From a checkpoint of a small mixture-of-experts model trained on Wikipedia.
Size: width 128, 12M parameters.
Training: a variant of SOAP for the experts, 243M tokens, 7416 steps.
Below are experts of layer 4 (counted from 0) of a mixture-of-experts language model. Rows are named router (the router's row for the expert), down (a neuron's output weights, with its number) and show model dimensions 0-127. Each number is 500 + 50 x the weight over its row's rms, rounded and kept within 0 to 999. Numbers have three digits each.
After each expert's rows: "comes before" lists some tokens at least twice as common just after its tokens as in all text. This comes from a sample of Wikipedia text that the model never trained on. Tokens count by the router's weight.

# expert 11
router:516604503530524466513624489505534475498515480550469573541465542475493388585491600512578486537494524436540451528367577460486478513455559481488455570466494543557445466504527467520524381503543503507475585462501416466507413553482550435467437565556550385453419498503520585508479436552527505523557508544406518496423549538453501518576476406435509504474530499447506454510439465534489477423572
down1:550532486519509563493493405518470458444463500470488454560477476551504457507606413533566484535466490484515436490478462541513402511451439463516603478611484415531555462496473444435450497513525498585497520557519555486551484652560495589559507535534506531481523401556599456410483527478504412518536496559544522514435511494521513497562521421410531523483569513427569483461497368565430462447518
comes before: "of ", "and ", "in ", "for ", "(", "States "

# expert 61
router:560511466538465524514444562550455516451485501571528438480582529532495488527458589475410525540510529535414536470509556498472563553490476522481522534550410441504473534487453370522507501477565582462534409466545515540496451442427472570601438509569452476522428486564588515535533484429399441531481437522560441452489475404475534557483453486438586520587488440581472499483440373464458487535550
down9:463647411477547540527502498414497523528513536473403508514519557575456493558452495527465494522558466524501494403516456468490528550594444459573545533424503477404511489545524434441456466544476494563593536560495577620568447463523484453522456539434541458498445416571462481516544391505497548500612524511489446494500460538590476508512479414458476452571575565510515493453472467490426458581523
comes before: "| ", "- ", "The ", "==", "In ", "== "

# expert 55
router:462597546410539539531503552442436472536472505500466515349479522520515474514555501482519488505558511561551490518546549399438469481471526568514537584543479618524524518470510511366473516524432468491665503545490440433512514491460522433459547490568514391557483422453519436553562606541525567455541435500526497532525550445422531462469449478467453496451483481479477507532573426525583484518532
down1:458466534432567456403474593552421469506522617508497497500522549499507493470455463468461503494527512526599408557468506503555524493513487497538473528526575427506439406491484597591593464512565640531496526406463535461484501398545463513526504503489550539563478565460469429485511496496491499480511529530526498478562559535576473464475490432540613426544475485505581537480428465605553423513609
comes before: ": ", "| ", "–", "\n", "N ", ". "

# expert 1
router:588565435500522503516544441498494351442505543533505497520466542509468471485439474457553486363511520457486542450553493557542503492357474490539476493519497545499481481474496505546473470458437521567524501408484346593546474563516573609452507568518508407507468456519462469529544520507553509541505497541470571539455518545397447499580524483519423521502381549430530457461573407538490503465516
down1:489551433434531506424523543535547523508468471466517534539547528532494466544476466391516509488557493541514604477507575475457492466493574564489522486516536407432497465522429516459454551524553541484488486519536422493462602542477601498519541534452493509480417407430507521466449470491535561474575514488552464410516477503460480335509391557419613543451572542395449523453564498522483505603451
comes before: "of ", "and ", "in ", "(", "for ", "to "

# expert 43
router:544477439539565453424570444532510469528528505532539540492527526491468520490525574591550520463419472479454531535479430495567440536385596479493451480461472448451496423494501482556484469450534403536517597444470408485501390565487514573478532593469524412492469500541488549483596486532498541501568526548396468473430466556435432545576558451506497529531410583397587462496503511554460498523547
down1:392531509431488518520402501462492419476504402439483561517513487465484469561587470526407500478584539527533517521510478436559486458497406491565542509450555485505544533548502528428460558514465425445502437547527522545468572573533462520480464460475547440571539561555511612547511557479503546599543475432510485397494434492565475576431530562482491564590497470542495515543558613463523441503617
comes before: "(", "of ", "and ", "in ", "was ", "for "

# expert 22
router:476533465487496471523532482458417475536490432479485519557591463511503443453519553467575432465491552440531490539484484490489493428495423406560494516459492521430551493533449449522483414465433472610536450534450443458516502410541545579535494569450487566499491485603484453504516475484578496505552523565492460484457524464511407671587498406585438454491525531637476482524534573479532591522443
down1:570501573516557503506529451428479510529478549522525495491510475557460482550499479513426502480468608550396529539584472355481460548454610526544541512437481551523424482491532477527508551431618510471454533545535480529538491415571545443465522538555482460587478531522457557545514359500468487534485449447438480557484558435454512466511449497463601472473542486601473434562559471473478635490499
comes before: "to ", "the ", "in ", "by ", "a ", "on "

# expert 7
router:607529475547479487494521502516461470459540406469529492467571502537483423524446567568492432544496564550507528528467600420518487451419496544440482545507534530548545489566496462393468387596494598531532547536486456418454525397494540484535494540418497515526484436386555467533496487491565535552542484466544499403416532525533352497602474494547498485494467543532476472565542550540417510468476
down1:557409487506432453491501449403473488544562559529465601587519420447499602463521506530584523473460455538463420479531499465484518567493463529567507587504514519509474469440480462471504415502471516398420538546512446461465493517460524455540493533429597478508589560585560570467532561489529554453482464539528494547511505453472387453432519427411521583486471459576445521510444438612498513550568
comes before: "of ", "in ", ", ", ". ", ": ", "=="

# expert 0
router:469550426509463542511493561484429553493464506448472617410565555503450525564462558533493400550586458538389507502530439420454549523593483455491565557475461524476447487572488501460522529466537482606493442497533573623530448443457543549497378430528451415437581460525590529509550485478425477514511513483496426511537458490493496473459432520428563471494526494484518532445462527525547501485614
down9:481512563422544557493479455456602493495452455500456460493499539492579521521452525470469478555427597505449461568499515539549466481576428426572457457491468515546536494520591536506493541485526496601478583513561485493608492505488445439513359513412389571441528428398540475492572512482510426472506539540400427454539588433532506531415506536428552546491510439581539489489484471493512477463454
comes before: "The ", "In ", "- ", "==", "He ", "It "

# expert 21
router:533524520566499525527570462474482447457478511502543480535520510515517449513552585406539465504554518489450397524554596492495459400528451470468515532545447569483468465472533489546526523501506406587463426507512405555447489498575543577483514551535470371396572517447557506370522461545576538582530490447386479542459468530456493591552464516549438509428474576449504455487580445448544468498518
down0:439440565442561435422484459509547471577547475477487485535539568497458529519468484451419428462504507481461472482358427480563455564493446485526510474497428507420546516551554338492424445513459498475504455414507490446432471489479516526499427488391492569469518566540533462496463522505441556494507494409486510446457551392528532588583572455511483568503402484524428473515393504542532528479521
comes before: "of ", "was ", "were ", "are ", "and ", "in "

# expert 59
router:475393548506553434528568500489485346484449538463509498427593516538506444481515593477441416521522560445487494540510505369470525489376473589500561510466356496549465529494637508470479521481472499482487521543489472517550513566519516460487538513480467542550489475443441507518438492528604457500573491478531436503539510470487453536442558571532579475483458452534640518486538500539506427497446
down2:446524531455531507500510472422493477471550549551474498456488625577600548616526537506530512555470480434529476483509459583526483508568500581399528474458505434561448610408501422556500536604447476456458527537529609581452436543480427514456547479410561539548460441561460479571487483436473496449515532469548523475583434440540439557458536514473610558450505474478519458528526494507553510478515
comes before: "0", "5", "4", "3", "6", "9"